config.yaml
activation: "swiglu"
moe_layers: [0, 1, 2, 3, 4, 5, 6, 7, 8, 9, 10]
balance_bias: true
lr_router: 0.000778
batch_tokens: [32768, 65536, 131072]
seq_len: 1024
train_tokens: 406000000
steps: 5623
Below are experts of layer 8 (counted from 0) of a mixture-of-experts language model. Rows are named gate (a neuron's input weights, with its number), up (a neuron's input weights, with its number), down (a neuron's output weights, with its number) and show model dimensions 128-191. Each number is 128 + 24 x the weight over its row's rms, rounded and kept within 0 to 255. Numbers have three digits each.
Before each expert's rows: a language model's description of what the expert responds to. This comes from a sample of Wikipedia text that the model never trained on.

# expert 57
It responds to: Word-opening pieces, especially con- in constitute, confer, congenital, plus ung/ong, sub, World, Class, in scientific or biology text.
gate12:115132133179163131142136093123109160109101159120131155126119123128092155160149134155068138124123080085110113129107136107117118119139112063121105115162100129160135115116118155137146149105112115
up12:135094142155148156144123129094098149126124144114134109133079085149111133118146138164123121114144095077097128131154133144115119158183097099114095104109141117144097142104151128146156135108135110
down12:130122128112139139151167137075116131110158126120071101149148173108129145156112104124138158153100126127115127082164146090118110097116099136130108120112152145077108123102126123119122125145134141
gate13:140126109185135085090144126111133117142077157144133167151135107147116163122114117091142082159094135063124105098129103136156088106142102117124120100107135124132071112130140090099117095121092134
up13:100083147149121110129190113133145121104106138156168157132166113161123186163107113141118075147087125091114100114137124134107113140110099133107128088118129111162100120103159076116119107113114120
down13:133128132119127152108100127159109123099174125142125120101150144139083159125103103109126152151090144087177131096137165129143127061116140153143080097120140170183210109120079141110147125099123164
gate14:133125154141148110079128155108152126103096156145138136158108110132152070069135138163171128114107110134150118128087137094148119115137072140166134116090185160087119104134122099145091095117111169
up14:150126130135119130193154109111115119109151134170126112105109091140135147161118107122063117071146106103115129099160115160123108142118188125123103123143109131167128128108162120121175112084115107
down14:091090147107142138122131140170122130168098106149141145154129108113112124141116102091161154089149130130105120149129129112148132155114111081119167130115119119115139078151164165147141121171109132

# expert 8
It responds to: Determiners and possessives such as the, its, their, this, that, same, starting noun phrases, often about albums, singles, titles and events.
gate0:127110153134115144146095136161103161150155126154129142132112156149127135140122148142172141124093113121151124121133143087142128138126090098139082148161141123141104095151154140104165122139119112
up0:142136127071126134130128134098136118145109149123105104127136146166143114108098117159086130121136155129119143103146106103125163131150111188123144168100150152127102084145143107156129095145163113
down0:143125118095110125132131107117115110150114160090129124128093134141103151164081183137132124118164107136160118117162110102143157140084118080101092127173088123127152154140122126127147143151138123
gate1:109150115110104098163141145133063146188131123103123158135099108112123120148148124125115078151155117125130132117112093121086116132131150137115056139135168130105145194105145141149145136137112080
up1:178103130138131105104121115136136126162184108158078115105128115144125115099140094099109124145148139152151148195093125131149120134084110136113173152130129137163120116111135056101126124159090138
down1:151117099179148112157102132116121100161113123094118090147122134136103142127125154127127076156124111133080122088155159116134139135155116160139112168172151135131155161100149121108136107108097121
gate2:127077125128123103136133115078140110136102140110150128086120142115157135122144153139115103136120112155138175116140122125173147128073170137141133146115158168116134142126132186156193126144096189
up2:140109107134104132149129098091130088122135088104128107127099113091127145118100115135142121108130106169147162147117090136163153108156120118135164094128110172146119127168116101140068087132144152
down2:132133116109126114114100111186160101172110163145087141124124169111081114105125131108114164135131185114143172157137157139105143140115118111087105152114110154092127107140116125143092144158135131

# expert 47
It responds to: The verbs is and are, plus raw byte pieces of Thai, Greek, Vietnamese and other non-Latin characters inside foreign words.
gate0:092110139128159127141118150132130105102111081127094128118146120135101116147140112087168141113144159097129168106098177110075166147119143106122118145106124173149149110155116116129130142127145097
up0:089168105108124073106097120122192132155136120128137184129152142095135135117139114118105125134137103140112149167134140135078125117109146112131122141114134137124126104090107130134164145104098150
down0:134131102109102168168111123121116125038104124121131084101112097135150112163128106096158120119147097120135089123121124157148109095101099132142155130158065162127164113136139112116151154138172149
gate1:130096121171121136112152125132144143116095124129127149111119128156143112144140147112113145174090128138091110090134161125129121143100112114107155093099099130155139139141147163119129103115116128
up1:144114093193132119075119120158151141127099175110164155124144142126159091139127158148117136146130144117099129124133158145117124117072129107093138075138121137145137113142137129132153085089106146
down1:138127152092136123141126131112109124136154148170103152123117131147167157170145083144116186177116122125130116080140153140126107148100146113138096174110116103121145166103097179133136115116153132
gate2:153115101112147145130172178143127108147145140136136128165101090133125159135143135092108089127167132102118090092139078112109162143129177248052126139089089132126070151143142098140124134149118163
up2:114091125095090128113142114135099113108182171131136132112151144095143118119089161129133125142122157136096144095165121083115109126148108110129095159104138122105086137092113145103126131175139144
down2:151121171162131131077125147138110156169132096118124153098121145122138128156136123147191112113080091092142057073151189142152095118116109130111097173141106121098161093127122118117151108152103131

# expert 37
It responds to: Single vowel or short vowel pieces inside foreign names and words, such as o in Phoebus, umi in Kaneumi, plus closing parentheses and by.
gate0:111138112067107123130145115103077107129056103082154072159128186129133101129097087122142143118085142113151134132137153153126100107146108103085128155117147127147142089122124117115156123156146180
up0:119117143155171162154133122137144161133170131143128143127121086158129080112158117151122131113144102132141112149096110115139152132107112131151128103105105147133130135140125140144106143111165104
down0:124119108138134126131106140152118167123155115101143146123113155070079134073092144102142166147129143128094076104130103141113133120089107107121106136090088086111134140156140118156143095169109181
gate1:132121125119083116098128104166130110115156122154132189131136179156112108092112120163124140138094147123153105133115141135107186163148149125133121127103137100125111100105081114123079117144114128
up1:120137148128124158167107138099128131138140159131111106113174100147137128137128091104117131094150132130162158148103120125144106083116131122166125106114113141107173155213152141136133115101112139
down1:145148118134125119106136108163152171102131114157121134159137130128125111197097108119163108102137101112149140136121153156145144157119123146124134101177159119160089129124129135132172102177153142
gate2:146125150135099127161141109107143110158138122141136140106130151115149174139137160152085116116145155133129146116142127116144129117123081150153146128187120129172127130144113097111128104135207164
up2:118108149132090140140134123103109116124087148151153113109139149134164135151124141143120103117158138126137126122102113127101152102122070166157080128124101118101094133126127150124073131154192151
down2:170193091102114112127141136115111109135106117085070127124123069122150113131142149117187117109127115135124074117115188131147131142134114051101097102164121155115145125107151114122086108161131121

# expert 54
It responds to: Middle fragments of split words such as gu in coastguards, irl in Airlines, plus nouns like part, number, fact, depth.
gate0:135182146077135150127124112121114154135151167139130160159108104194093140067170144115086110131117124132132119109133135089128119144079177124184100144108113136079119130142141159147148147112108137
up0:088078104094113160161122134166140133127117091118181133130184159115156137134112140127120117128138122113120125136118156074127102085140145148141129113128145131145116109115070116107110144138114158
down0:136130087135132179104141168129168117106077109106137106118172127107119124194108189097138120126151129112146114125099158129119154142158084121129125056155122110139128125115106140092138117107079138
gate1:136159145099165107162100113108102144107152136110102120126098068163106141122094154122109133091158150141129074120115136102155140133088120121091085152158153120115149158123131130120152147128142111
up1:121112114126135095103153088131143142112089098161117166127137121080150140099111149164106111169092118141120184120180133131153147101151130150139162137116124117106130112076112119111108142120120110
down1:162125162169091107149121160136146100130071211110127134123114092115138118149149110122144131171142162159100132169130144100112150137161105110109156102132101174146146109115110118144088134105076110
gate2:105147135113117135122111088162128122191112148119151115170143154164135126170101109171107119123161109133096142134179139159138089162078119125190114099111119112146080158116181127131132130149143136
up2:097126122198120133137133140144107145120130105141159131111114156164129150190121108174131118120133088159100134112132106159106085106114094095153149126057162172117148141066142082133144137102135167
down2:124123139159146097171116128117130137095153093107118132134131131124079077109098124152115145110146138137104144099137106152107119142100107141128134150159085122141127186078155159135136147139121186

# expert 52
It responds to: Pieces inside Latin, scientific or foreign words, such as od in duodenum and Sphaerodactylus, plus prefixes pre, post, All in Allies.
gate0:114156134155124145131135122125120111125156165132149141143093097128136148123136106140100101131139121128098183119126119114109131130087140116126084123139142084088098171122131149183109154119128152
up0:119119104175113134120153115085136157127119154153146166137119104092121090144114103132144092140117129147108126075122111096138154115091124121078152122130133123148101123131103114148128163153161157
down0:132152137165126128118113074142100143126143152136112151130166178122113102115073140106117160129150129120174127115107137115131128124118139095087128114140090115149096129100142114130152177122161167
gate1:117130106131133112100120143119177116161152116131150077125152146113137152139137106174156103076147142135123115116139143154144164083163118105122157121151125119084121110106115141091202123089138104
up1:131145169088125090157149113108098144126128171141118151116121101104162126118152130105157136148126136121146143131143126148121114174114141167114104164139154078132106136138157162154126143130118180
down1:135154111172134152134165136167090103134130112137157130145144117176142108145126077139153151147084141100121125114109159148127146168123145128180110149152094119117133158127117139101132121130101117
gate2:125154109140099146183122125075145122173125132117214129090102143161132176099129130117121092161112137107129118128044108155144120059143142103124130103118109139189157134120107116122125073120132137
up2:096105123160115131121092129135091147082135095171100151140117133119108070124105129151124136126117129150103108091033133171139167164138121104147137128125096158111110099153106122121154133080066176
down2:205158190146137137140135096131157114089137094147122118119121107142113117139094139166107112149108132111108104170146119115134148120101085080102121127107122160131169150142155104123129165129130103

# expert 6
It responds to: Inner pieces of foreign or rare proper names, such as rib in Hrib, che in Seychelles, ksand in Oleksandr, plus some commas after dates.
gate0:115151146118094067188129151132170142129125145120091136117119113122184148149065091138136107092101144124155144133140107107149148129084148116134138130143140103136084156124170111115145155124118146
up0:115114129178104126153130118106188149130119137112105142147147152161101103170112147139104122159135101075090173125106141115130129133116088092122176132122131129108156133102117134110089139166124097
down0:121145128123133099164148126156123141103086166148142107124170124138115103130113115158103143153148127117122112096156143084131171100138141064103128114141133140109109122092167108130095132098172118
gate1:141102130200150118144116132154157107085136131111144140135098109121182121135138156082168120129109135103108121127139099147095105158122106114125122131109133131135146139126097117152180121114077164
up1:063154138147153106131169123118141091113151153139149117118108136142167149120107153128134080150122141094146140104112124094110101146135140153112092116159112137132098109118107109092114126107138154
down1:127117171081147153077126136087127124150118116126144137143106098123180045087130133161141097145087122121121149124179122116156145076123140137117153139130138145147139116141131084112120115109136146
gate2:199128116118154136124120139075105108152159151172099136125128158075120121114139099114132152131104128130127137074141089071133181137140088098159149152113137116111156111126137115096118139158132156
up2:158116151125149141112115132109112083123161130172096138125110151097126088120170106118102122137077163151130132083126078096122142125168091139147132121128126126119172123151153144077057116139115157
down2:121108126126139126187127127147133124167131135138120083133157084093084119103153093111156154116107152115102152142176093106131099148161151175118122150135128095125149141112117101164115132103161144

# expert 43
It responds to: Common nouns for things and designs like station, line, design, system, often word-internal pieces like ment in fermentation, plus the pronoun it.
gate0:134185131126096124116140124104108099141120155107139140127154169144167138121119139109108167128130109052120130126129116129134129137123122112139142137145066176121138155085133150141119127159173133
up0:163163139133125113140113109106097115165144145104136148119158157136147141118120156093147162141115107074117145149134124133119107157139117097149147140136096188114130163109142150155137164172168147
down0:124147089113140135137092157128124164118115118136147161142100113143112111137108121120143148101148149108141112113132162119138179158089125133154104116154124144121153144134143145093129149115132128
gate1:074162154103120125129122150125131138144189148114139118127091113136125111127139107168095128149090103100148108109097115132144133125124130095148134095118124124145148148116135165153151115112115115
up1:190086135127143138135157122111146108112075102140101155152149128129128143062103146161108122157153117110067116147181115129121121120101067145152093098161118141098132117107121088112121153133120198
down1:137143161164147133121131130132122146149138133143134149105129178112103137133069104150135126124142131135129135074137159108118177113123142122107117102136153102171095154109148140109127160128119127
gate2:094100157128116158141115137092171141146101110130149114097098141099146107115131150077117100120136111122127103132176119106178106176101153127148097107166155123096125122106127134137118132123124129
up2:150150133074155114142151146148102113098155101110097135164148137114119137151141116176100142152102161133086156148139134175124135086145075163159171133063130097158126127130113127135117145173114135
down2:109129152159163136137128156104166079097137101152140105114144082104181114189127124121144121133139135154192116146162157117077151128120086139126135185126151122122135146114142112128148140164137132

# expert 15
It responds to: Abstract nouns for life, history and fields, often in section headings or titles: Life, History, career, -ology, -ation, education.
gate0:100096134111178100121147108143104167110103129106102109151096120134137120100149148121134078099143130147104155146118129084132144133065100118140114126112122091069127158114109091142140140142133090
up0:108123111146166125096103127107097170073139144124130135111109072137116102095127106134129080093128136144134134152107142111111133177083159112137116104143114148108145143117137108162138098123125108
down0:118134129147084111123097092122129167126136122089119143155147102119162141091119095108165138135100173155155104139136089129139149104112138103093131137100130168123135145158073094118112166120144123
gate1:126130179100087164105120106134132108110094165151151153134091099167135116119102130145136153148121118130142142148119144117080106129102111138163120159128170129124140150117098158134087096086102146
up1:139127159082112135143143125118114117109109156160156165123120087136117123123075126161121144147134111143112146142131137108088122137114114112143140114112150129124121179117101153114073115080095157
down1:128143154094114120128146125126100117135081165115113097134121106108130160133116079135111120146094143144102192150182120165143109145190098124135157101125099143147111124087115125143124121127093083
gate2:115126166141130138100143158127162131104159098110155162144090133113113101096125181156151142110082090169122142143165103105166145100098124102167135102146134160109150131122128133123100163109079184
up2:132127112111122107141119134099127122132159152165093071116170129128169149145105092104090139152206120114118142166142165160077119117174157139116125135124115132113106117124099146130150120118146099
down2:141127124130140124109120129117109151169179125168168112140145130092123126122136071133164120097152125099103135161145079159120146130068089147179130104111149122123085167155136139127124117107130106

# expert 61
It responds to: Table headers and abbreviations in sports statistics and election tables, such as TD, ALA, USA, Votes, %, plus verbs won and played.
gate0:152184121137146106150108106136164108095140155110119174111097119138101148147114126173117158110134097154112053149111151142106134088112130131097144095175109107138122140116122091135162096074116139
up0:129125141129119165126110152127105130169144065106154111126146136119141107088111076092154132154105174113117172162129113085123179162145142141117096184122126156118148098091087137140112124132125109
down0:129108140169120111126145115163136091146165113129077116126125145118147093156145091116103103095118145099068145065099133116152121101145122126115160148135103133113154172110102138149138081121110130
gate1:097156092132112129110118119144102107123145125128139130133137055128087120111135121108115131157125158085100176146124119095110137190148119115145120107142149129148154099156088165138124150170149154
up1:101134124151089119116138134165095166129137132144144121079137095146126121070131109104086111139119179108128161146111174110103146161133112116104151094094137148106128072158112144170107155125139142
down1:135170105151131130097122151112121149124134110109111107166105106154172127152155094150151088132099156133114136138124113118091158095107153126122141116145164129101135123144094154193139134141121119
gate2:116108153070051131117150146116115119154100130105124123133132138155140085164110158103142131127125129083065131129134136110127113109115152132139132143093143128107125104093153174089133119140090141
up2:134135175119096120143096148127139124140107144108132099125098135146126100122141118149114136173137116125106127101171125141111100092122106121123113134119167134125158113125104176125096109097110144
down2:138123107122135131130150130137111064105139104145101150153102097139105122115103099153101158135168103164107111153135133179129154154112145127120144145104111142104109140130143143124165153123114123

# expert 7
It responds to: Place and time prepositions in, at, from, often sentence-initial In, plus leading | pipes opening rows in election and results tables.
gate0:168166151136140131172145130102139124129135124101110118118126157103129179145114113146162168125173088128152097148103111169135135132126114128123154129164120117133133120144124077146135133141161117
up0:092153139144157141108120137124135137159102140135112147153145108143138116169055098121108137129118151113131110142091125110135099147124095122108131140163099158113126168112137142121096131103124127
down0:102133133106116104116169117119142127122117116163109150126164135141093096119178152120137134094142105112123106115129156126147133148121156114094119126088084116137149082162108143126112113189131102
gate1:114143071103140133106127159107099099161153129131105198120112152134133131156166151171130130146092136141131147134104143110134093124121125139126090111096123142114100146158176173097124099106125081
up1:139110162133122148130115102129127147073116099140186086157138104109151091076096143095083131123142112142136137131149132089127156171103154137110096125151123146129139123088084089128139120134126156
down1:142109100080141117127123081117107105137123157136161135141098135117156149104167155128111067101129096153108155141072137140131139128137144126155122135124134176150158124137135147106125104119156108
gate2:103158100121170140105132141103103142149130112110127123156101149093102137119132094140138148122105130145120138167108154153139110142113146127122155162131134126171128122151164130132121138099075141
up2:080131127172116145164117103152167118113137155154133104121129123147137100132162161130130109136140146152124165153091114149095126107124131121160129112135100174147175138125146171120143140149110116
down2:149133135139176150113131144114103151132125135074116122139121121102126145103144128114133171110115134147139125114090109170124127193158155104124107140110111136097111146127153136128110081187099119

# expert 53
It responds to: The articles the and The, the conjunctions and, or and &, and opening quotation marks, in ordinary prose and titles.
gate0:110155114145104113160136087100160140118137103138115128150107091119124163135124175135120125115139113134167172112134139126124151129128112147126147116092145131093142106159134145112143130095131139
up0:143096102116133103139144122148150117115145132103119094101139145137107137150121154151161126126165160154125125166086142129107110106136137160146133147128173116127107108139130153067135112098140149
down0:138107122105089134097136129161141103102118174130108142137114106139101111120095130115103131121137127134141123123120136167147121144122125112131093119132130134092125114146139141184121138151078158
gate1:164108124103116113114133118110128089133175123119184122112126150136129140138161148145116147124143106156132118156121135192107149155100153104127149162096116111119147163111119136134132173117179138
up1:115105090120121152149143126170121098147145125125127144126147112113144163121127149138148161169119105119173130121150141118122128168082077124105199133131146115126147128156145092121126121111104161
down1:114107108113145138091133119106139156137152157132128129137133123146173121134117152108124127119116141133089118136101095126130174112126113128118200107161109106109064158129130082118152149138162137
gate2:132128114143108145124121102123151117101148101085136123147088100135109139132152112138127107110122134152117167150141150074119186104096135122133079111170136115147159154130098116152147118101153103
up2:121139135111135117133142140109135120103118128131115141170111090105078095124135102148132103112092119138126119097131109075103172099089110132145153082182115097133144166154115129094153109079168138
down2:095158143106151113094108130111120129140169115100119067119125154149142148134123134141147121130145135139149084169155107151113081131102091075170142094120102126140129109141140132131154174126124108

# expert 50
It responds to: Common nouns for places and landscape such as River, School, Road, water, town, and the ending -land in farmland or moorland.
gate0:112139136148114164155113130122125200137114150130103135134161154127161142134108110120149164140101130113160136065149096162156125126158124146085181105167116107142106173122107099139089129134127119
up0:172109114128132122130108144125121072106190125100135142105126112155124135123163128139147094148152141177097083163092092107086116139118120125162096122090173115138156097158148121094164119114094146
down0:097121146145059138118132097131073122122167094116149143136159108149139133085120151120097150112106114099152122132176091172132156178132107147099166151134117154152113107119154127129091104148102129
gate1:075145122102115088144102167129132098161159127155091155144121098156142112148104083096162106138142099144168127132101152113112142120122124089073116111149148152152129134099102141139113124111110123
up1:082136129086103087153108195145087119153149137145105161145134112098159144142109094127153111135153101110184167142117131099108146103074100114063112116137138120156125155096098111125147130151136132
down1:140128144145160114127128131136100179115105110150069100133116160146109111113094127146102127120153128089106136124141169121147113138092108138136123176132150125087115127153150131127172128124101097
gate2:153146085139176135150102125147158160106096136136129143094135112163115121146114129129139148159141152122117111138111174130099147154131147144134114178154142144123137168154108131163119106109140081
up2:092125123122113131101143112115106093164146124100107141129115138082143140095145121130120114110118087104128142140123088124148117096140112144129089071120093145108146070119164141104124155111120153
down2:155172103129163079121146077150117150127083101131134161152094151138126137122144184137151143125096130108165137150127142127167132131082167129140111155166139118167137130154135126109142162127105129

# expert 36
It responds to: Possessive pronouns like his, her, their, ordinals like first, second, and middle digits of numbers in stats and tables.
gate0:104129148110102110104120165128121088151124153162114148117117140125157135104104098126141130092147120105115150075132153139125143153151146104134133137119137180121130161099135196109150126100132149
up0:136099116134142158120114112113126166128135118116152150132113136130136177155153163086072141136115140152120130155116130115130115117106087162122138088092146115151107154142138132178122138129103119
down0:137153141107112127128093133167112138160117113107161142135172124132099106125109147111163134168171142101108118110142171130129120124098104125089094103101145124108132078136153113113157138108153141
gate1:105121111142135127139145125108145116112075105141096122121144134181198088111071075127158117143133070134158099121110143104130103112127168083163141137099115102119129184125142102161140147146062149
up1:169153156150128124124109147133126163111178160099150117164112138108087148161144160130114151093092193094126169183125081151098153153127085149136112122139144141128140088112126115113088134108193081
down1:146168132151161138110123139158129101170147087136092094164146124139195102166108143166132158144142104129171111141109113113122113109117113116113151132107122142118142103120122115160148125115126158
gate2:130086145135102134108088155116109091138164128150160127110089145114092136154130141103151073111131101160091135115130114144117108167110126115123110162100133127147165103106137124123163126118132157
up2:139138131122139129105101115122141100116171129151170139146146127147096113127152142166136098123094096138117122108143186153108130189110148144066147098091142081124167114134162110146118089132120126
down2:123133131175130134085102154094116127079176142109146135152154110137117155080110097129093100154126106129132126166165127169144115119105084149124145097171147158102094114111101135126149103143144126

# expert 25
It responds to: Nouns and noun-starting pieces after his, the, their, such as career, decision, results, inc in income or incarceration.
gate0:119134121166099152128132169122143135115099105157127161125092136134125110120125130119099182112121122151112081132152145116125115137121127124172113110160152091139135096156137141115122116077140179
up0:144130149078182102122145068097141130107136117119131084125135120141169161142142123141139100145114113142139128115099110133122108089130136131135146129056132135148143119115140136153151120154110082
down0:125174155115091134138101094106111084088098113123123122118108101159142120089157141111149088153135114132130155128128176143104159121147159139138139146121119160118106057102172146113126158129105099
gate1:149163143167119134109118125122115109140139107113114130140123105129122122141144097151131153084133123108149103140151177128145149122073123147152152128146143104146121128138118085171170118123124143
up1:135180147196127137150111116092140139131109117153105171159159069144095126156161086152159144116114081076147135146107174119158145113146115129143094144109139123089118093156145093138168119112113144
down1:126120101138123087107093110117165126159138138173079132091121131142120094142129133116126142102134153116091107105124105154129116094117114147114110112095130132172091128098123115073148144111104130
gate2:147124131189142156098150175125151122144130145105100076124134131152128117128112151134133129150130153098131144135081107088145088109114130091144137164109152119096157099154133119150144112129154162
up2:139140117100132104133113116120113125115162108141126157137081125122150170104152123130132170123127087125131129123120144133121102140157094163176099109149137139153156150124098133103090126127094122
down2:119163083093078104098119141129182143124131106159122091092140133126183125094122130148125100149131126091130182174139127109110115142140114098112142167134110146160116122115104113126128145150146156

# expert 56
It responds to: Pieces of surnames, place and team names, and month names such as List-er, Nottingham-shire, Hall, March, mostly in sports tables and lists.
gate0:109154150116185135107123120129159091123089153067108120146147142162117120133130124165133118149150127175144127137118147063162073099084112175140146138139139152079155133129111101106093120144072158
up0:139124141114099121118155112121078160155131145154166126132075121114089131141114079136108155133097144123094091130135116125094165153155132102130121153125112117139128093125122182181140127112113156
down0:120103098125158136139103175109156134148125134075131126112144109106109127114168121125128132126126117112147122149123169173112153131104160072132157131148108129122188130168131152109116116184147132
gate1:102134136130099135104127131135115102174154125137111155136128154104123179152141099140130121157123113116123164140086125112095121125123129129123074116103144114147165119139135123123078133117167139
up1:117147146149138133085107107126118139148137114114095172096135156144137152140148110123137125129140120102115167121118120156097115086151165181148109104120130115140120149115111078136088167098142179
down1:119102140126149134138186095142101133133124131150130132126160146088117173117127138160097086131179121139120136099119173134101123146152138097094082116077140129149142135146098129119127122143105165
gate2:147148164150112068127126126137132153087139136122085114131127085127113151136125130161121119159137111150157159130153116103052113108134133104094138155137142142094133133106129118124122141092127129
up2:148136155152134067114146144142142137124172140143054084128121100118105154127120111147083162174114121170148157122130137121068145098146121100129152140127128126133124151135122128136131144123133093
down2:139127097131113128130107135134110122111116114172107096121079130086127139139112105123145177148130133156135122157121091175123148175108105165131084169126136151100157154162150103143064120112107104

# expert 17
It responds to: Mid-word and opening pieces of technical or specialized terms in infoboxes, science and sports, such as neu-rom-uscular, Chem-Spider, Celt-ics, Coordinates, sq.
gate0:130144108140169116122130150152155135135160156169153130113119072117116119081115158161146095163156152167165096124145121093104103167159146140097112137119117087126117120116138125135095120129152150
up0:116112111128087137099180136116092127120110130112146107125122161123145140165130098106125168100101127143131123124119112179111090121102114121147120097131151154108134147112117106122125147118114107
down0:101143082126092098142101126133117155146157108113140140122160080180130116108137141107121100165119110165163107134119094161110147101114107112129160104137125137120155122143102106139140147093130138
gate1:150061145135110121154085142138122072155133092130159140146123151137132121132142114170134103113146115088105085101144110168080145089122165131151087096173155132128146089131155111140172164108134127
up1:148098126102110125173087129145113090145138103147148154099143158119130128121145114166125129157139165096104103101150134148094089080122163121138124118163110119129156114130132126149138132152153130
down1:151107089112158127141134107147084077127091106118127139129158183100121151086136108148110130139120102119103100145148157107128091144129148079134165089135159130102043141110116146086137116129137155
gate2:102128127112158132115128150136128135158139073140114131128175142146124105166094135153110162103165138106073131105093145143147148137112129144112149109155110115107144120120053133201097138136110205
up2:094118151157125123122117128104188105132144117196167125138119166088144137106120115159064125112134092127131131105121119107143125110117157112084151129122158113115146115157158175118111167145143136
down2:115119097145143120131133126141145145134115144180134143155145145118119182138128156126134118108131118101111086114139156110129160120132135102148140144114151135115183102112096185163097131113124107

# expert 49
It responds to: Capitalized opening pieces of scientific or personal names, especially in taxonomy lists, such as Ad in Adelieae, My in Myrmicinae, G in Garcinia.
gate0:136148115131080121129124132147107152139112143130134136138129145111141107130124157102114146121143122127095145143156103096107112131168117153200145137104153170129116121137075166119135144100151154
up0:143086154127130113123142136154142124151152155140160115157142118086124155137080116130098098122142146130116124108135121112126134127110144114119108168114150120126150092114103098118132081103110115
down0:141107166172180126148154138125082126109142149118129148151117142155141124124131091133080135153131143119158165140126116151096114160127139145113165101117112079143122118116116131131032122143110113
gate1:102149148129092159107090099139131106139147114094162146130100188162145102096102129115157086126113144141149092084099157164104139091077124098124134150133118131115152106167070123150161130096133135
up1:144137109146127151104106148121141093128102123107116147103093173155140135110105102132139094161129124120146143090124140087097137111101118131118120118170127171130142141135079116130157156107122159
down1:133124128180154089145108101138126136082165115120132112140131151109154131124100118111124135102161166139157136111114097112088142145095114119145126139125124167203088148121132159114165070136116114
gate2:137159145115164137098143131104150154101121153116133112145118145145106174158105119130118145123113098114130116132116141133165111107135174070157100108136124195129041146134111134155104131125133134
up2:131102163116102145145117135090094156131125152120154100093139141070151080103139136119106102119140126109154152135107111139132161118138164165095153121132146083152158130153119144106127121097112146
down2:110140155153134122169151125173090168102113111104146078148117121162103133124116156156115150129118119111130149138146146111125130087117167115142120070149157137097149135130125086129108096130135126